config.yaml
hidden_size: 192
n_experts: 20
moe_layers: [3, 4, 5, 6, 7, 8, 9, 10]
balance_loss: 0.00449
lr_router: 0.000469
vocab_size: 10759
norm: "rmsnorm"
batch_tokens: [65536, 131072]
max_seq_len: 768
train_tokens: 666700000
dataset: "wikipedia_en"
Below are experts of layer 8 (counted from 0) of a mixture-of-experts language model. Rows are named router (the router's row for the expert) and show model dimensions 0-191. Each number is 500 + 40 x the weight over its row's rms, rounded and kept within 0 to 999. Numbers have three digits each.
After each expert's rows: a language model's description of what the expert responds to. This comes from a sample of Wikipedia text that the model never trained on.

# expert 7
router:456502537486480586510546497480506510505449518525519514469493611542473540527446457582555516459546527571517502423529517508472488488534436480499482542506472505476508540511447445512483441585522492481462505439560476566456459515481534516514519490499481543544513469540521533501476463556485500454554575469580560503564486551466490421554473583480520531555468612494486459507432487517532468473492515536547530511519477537429473499460455405560549502542504476517440484447589590515502515480500496559466569427448454471491479479515477484479550535532509460473466481451518528462550540516522463481
Description: Verbs and subject pronouns opening descriptive sentences in species and biography stubs, such as is, was, has been, It, He.

# expert 8
router:436467540401524552525519470478496547532443527517490591521539514457491512464503484527544526505566537557511553475503529531502552511517458472579524513493470475477471472572443469439494476525564487512496563456508447545497434523510490489495516533547451583553572435455528535483409469496462569491563521487554503510566471523480522467506417507517502509535505464442458445404477515493568447494497482525453470489552461532518456480484459501528542510487478457421563485457578499516514540465466481554515571445508538548537519443530428516456502519524472387438447462483535509497527549517512513489
Description: Nationality adjectives and occupation words in biography openings, such as Chilean writer, South Korean actress, British barrister, politician.

# expert 6
router:461469547502544584490490477503488530622457503557494525485457530467433464485450506460511546475512465546462477448434545537491551502507463544498466501469464489516416487531468502504467434514505486477500528491540466575509472531488441508565528455541436488537523505485518495495413443472448527482454601483562516491531504509396495448534437562463521504437473569460512450507493455556533461516452456530476510541536557567468444541589485504582574472546432460469450514527522473579513475461453484517529545472501510500517518460491455494490537568509465453430477436494486513455557514483529509501
Description: Prefixes un-, ab-, in- (unincorporated, unicameral), words in section headers, office and election lines like In office.

# expert 4
router:481533578475510547478516516541478533564489481560514528480508480459513461453499418475501525536519487497467546472548577552502450513516495509566524480424471484483502530517495499417428479517556487492582517481562492486476546507487459466470550505568455520515529472478543512443503533468437484458500535454577503479569419560509480469508437492556458536520491515495461430488476468555508512433559547523420439555495465535510425465486460488512542461535464481478569575400552512563547505458520538524457578489516444494517483505591486513503584503506489493464498434419519493461539479499422513472
Description: Capital letters and abbreviation pieces in tables and codes, such as country codes (EGY, UZB), party tags (FG) and model numbers.

# expert 12
router:534518462492512488519496493498451483443496463556533552497458533457468509512456462527590528424612539488450492405506539533438489535495462501522522517424459488487517461531497495531476449491547518531573547457539482560460546548489497495546608496486469512488509501478544578459478475485521543430490597442565607490487482537454483460547506486504581533512524534502494453447496434504560460405543503539459471527548581512466427465489538500497593418485521480502480493555524534529536479487450482566542566475546483513487497478529470467518506476485523475428501486496475517458510481517482508441
Description: Spaces, dashes, newlines and years in infobox lines and tables, such as the dash before Budget:, coordinates, taxonomy fields.

# expert 5
router:441500534494529516515518475573495493494521522508474549494497513457495562449462469517508502413537604544433550469540592568533490447503444488547489507475530433449454477530423500492500533512579513482483548512562457537485482548501476550494515407488513509485525485469598522470483492527456500469579556452539506487499469509528465416509476524527468567545522494495545471499511488500519472464464535554473521540519520562470489475481447467515563441546496488427496519433446472472567541459440456575519546432449504503561495395518457512505556510532502491483527440416501539465523570443525520513
Description: Word pieces inside Eastern European and other foreign personal names, such as -ov-, -ić, š, č in Đorđević or Lukáš.

# expert 11
router:480495551445503524542534530601484527505439530522525565442507537477473456468449477434497522479568554542414538514581530494536534456551482521509467511451490479532414520541490541412475453460522549492513541416482405508478459538563452536510565519512482557478464515469523518477452524509440520482515527503545518498553441526404501412480481512508555575544450507520504475414478507556607483472516494544506527553511466499485510499496456503540543465536443484449556506472513533521477537468495513538523549508499499550571486442516518468476468546466488467441431449461482540463506544425492493516
Description: Function words, table pipes and league terms in sports career and season texts, such as the active roster, NFL, yards, touchdown.

# expert 18
router:462544509480500583513521505590445542522516458503575508426480472494480492526459415476503534508520553517478492467539535528485500461530430525555487545501503473460436501545502484521519450495552495493547524493551510572429458553551470533558598524519467525491540450432500553469522523491498561446503566511524557458522451526511516477474464493472482490541506519403497472477487495523513497468528545521475413518565575544482511463430469479496574519509492495500510504388488533532521588452484467555529574434506473542501487400494521447484489546518497447438417480442511528486523569474475551460
Description: Word pieces inside quoted song, album or show titles and names, such as Love, Night, You, Close, plus LaTeX frac.

# expert 13
router:480471568415477501532543524551532533577458546536520558463485504476474518485467441447542567438527538489445533489499583497501518516482456475510483453425492421498482484541499477441495463541556512451537559496517490510482473548446526523462523477496505518442576470487532583464462505577502502449513538460564488468510444560463467478516436499460552504554435497495512422470505450521560504499504490536478423527508504570477489475482497511557550497528446475397482506464483501544535615447502513483447515519460452524524488537492523464449546583500484495474402481491538540499546513424484518419
Description: The article a/an, semicolons in motorsport result lists, and table header words, such as Pts, Apps, Height, Votes.

# expert 19
router:437521560477454524533564539564490538515469497557482558460468557490475447478506474511541575455519526555476535454471532537535468468568516497515442539480436510466517534567485471490486547510569544468467528481539466539455504476503497555491516465519446567511509450503561532426462452531472573405551543505554505409472452581466524462504466561462531492561471540444473436483447473523495516527468482530487461534544499522527431464442470470552524518558542484469476535488532583546520527458505460545516529457468439481509475441516451404514537496498478467468503444474536492413522502497472589473
Description: Periods, commas and conjunctions starting new clauses in narrative prose, such as that, which, when, However, because.

# expert 16
router:428494510499483514508508496562455469529472446502483514434470584469461504512471454556477545493537508532448497512455589534485483455540517504547434465484459524517471505501492432500508490470477527498502547497567480523481435485445506544503556494514486555507517497535554600525474440544428478506503499475539520401577486504466570464486450467483523576542475531453484482471490497559498437469483470530431473544560571564448477426409450414521548538528477417475511537477537505513503492477447475525464544442496419549543522464523516436427526505516518488466479464442549484481502594475441518504
Description: Verbs and their particles in narrative prose, often after to, was or he, such as moved, took, come, grew up.

# expert 14
router:505512527474448552549472493516478524516436485591533515447497530503408568454463456501523561458507526506497442468519510514463466447482499555513482487495517447474504488533480472480458481487569520507547527445512481550498510459528473550467567482550470480515509481533538522390523509539433475504484668536580488448543469551526504522524478567462454502464523580506435460497505416501496467460498496543489489563564486531500443476491440461606559514514502476519468499534548517517503556459489515558536553500510467558503539489533478425498547551500563537507456431495524541489522511432511534436
Description: Pipe characters, line-start dashes and newlines that open table rows or infobox fields, such as - Active:, | Preceded by.

# expert 0
router:500489535461469540496519474540519590577505493544492572504545561504407511477494472454442517483560508506514482427446520522521480503503464494537509469496488506515490495552467445399443458533553519511491560440566514497482489552405510554507486470573475514467431461487544478526493536536511529438508577500547577467540431514440541473527505478543553541515492509409490456445506423499521439436450559527446476581540438487538508494475485535531540505474465444501534587543522498542565502492508451544550553484494495542558497479503447432500497508485500441459518481485503571455505539439520537467
Description: Early word pieces and prefixes like neo-, co-, pre-, anti-, pro-, often mid-word, plus odd digits in lists and tables.

# expert 9
router:455500549457508516499506491560522530538540522552494556456439491534500569446442469472537560468515578550448499518527521449473495546544446583514436486457521469526533529507464439512491485538499487477527500483477410537415517513458470529482527495537393460516470430476550569504524522503504538463453566452557489502527476518405496503538471567545494570550472571510438472470485428533509458466516537488505506529561547574475462470480528494515565498509531472419502543499522600493526535476520449524536567503484496510515564491520427492485491569568499524502479469511498507464525595425489509450
Description: Inner pieces of place names and plural geographic nouns, such as Scurry, Anglesey, North Sea, waters, walls, slopes.

# expert 2
router:511532544492472565530566542527492526499489459530514531482497535499502524501440492408508492486548517558451522446523509501465543495504512499532481482402461461498407509533494497495527436548529514457511521496529461533488442474528524524567540549530472506501493447516520590414488538576481560491472536439532532457558468573457478482497497530406481487557479528505511455487528487551596468475503472516439452561494558475556439506456480436481533474543462467471519521432545491544534533484513497520502568450498509547513505399473451497493512551489518488408422465509565574424531580479469551470
Description: Function words and nouns in album, film and TV release prose, such as its first week, the album, released in 2005.

# expert 1
router:497455500436416509495527494506436540503525453480488507527442486481464538473439476507544577493551529523513503462486609553528523532503455512506520460473488482466455562477511517442491459488519487486503541487522483574416502517525519560563552457543448541550527422452546504500468504482477552458562560461624522506485494595420490487509484487514473544523423504519474483480446426519610449465473507506479508488514512524509482475530487441537558461596474501512525556461504549567595476451507451527537521502505453526492494511546494484504539578570537515473455458488518517495556539518436514458
Description: Digits, decimal points and unit symbols in statistics, coordinates and measurements, such as °N, ft, sq mi, /km.

# expert 10
router:484517591421511501515449448581444525498507482551509561464469500426491500455459488479525485485524548519521535420493519593462465491528438455591528435468526469484450443523435448433509493521571482530519486475507433519464474444470466521563575449515459592489501429557551526477463525547490541493541527465523479509522486496486488430556504492457538484589489506486421498443496488499513457476534562531538495532541493569530500498493457466540537517545513444451510583462530475495506541458464440523482537508516530490543543508540487414509532563536509515466410472453502512487520494478448523431
Description: Inner pieces of longer scientific or learned words, often after l or ph, such as liquefaction, longevity, lactate, linear.

# expert 17
router:445468547486516500514480476502385512531493573557477505483469477504419578464460462477498535456473539589507482464541497539440547526560465476577455465457497413454452580558461451454509471549527491496556520495568419525406499519489464546563528515536477499507540380438544524475496433477481509471508531470535528519592477522452506461513489483510457562534532544467423467497484450601506444458526515534476452535513480523480477458524487497548546444514513464463525520496563520493500521471451468562483570482477478511513489498501463513468516529498490448431499486481515563454520543511463523485
Description: Ends of states, counties and institution names after New or of, such as Vermont, California, University, Avenue, Museum.

# expert 15
router:468548558472527547560525506584506555551477521564500505475456536424452487441458423469530513488542478533453556525580536535469509494498445433556494495431457499512519567571451484464483504543526459498500544519544471504460551506462494564480557541576471515527534463484561515432528567517478482458529548530564563504524505572466529463496438514531497496481438571440486512430504505487552472465479517573494441516513533563469434462493503506504539489579495477480468526524464490535541583461411514529509544535532513517486493481482491501527582531524532427501476532424563484471529580510475524479
Description: Opening pieces of foreign, mostly Spanish or non-Latin, words and names, plus quote marks, such as Estévez, Papadaki, imp, exp.

# expert 3
router:434481519449516530528571492555521497518519487536529514446462554558514471467459437501512526467527550530495526483529610525467501484539459479544510460455461430494458531509431495477504401502536467478501585420521479519501522531510474523466491481511416518471509487492570574447441486548464511410548512461565550478533440529528492464522443482508548512503533513500517504455495424545489503467510462567453433560513468521531453478494481457530548465499465445451539494462518547567562481459490541527556549494484481544483504478522439427479558536546483505490497474499556486444588587398489547510
Description: First names, titles and name-initial letters in lists and tables of people, such as W. in John W., Kevin, Mc, Sir.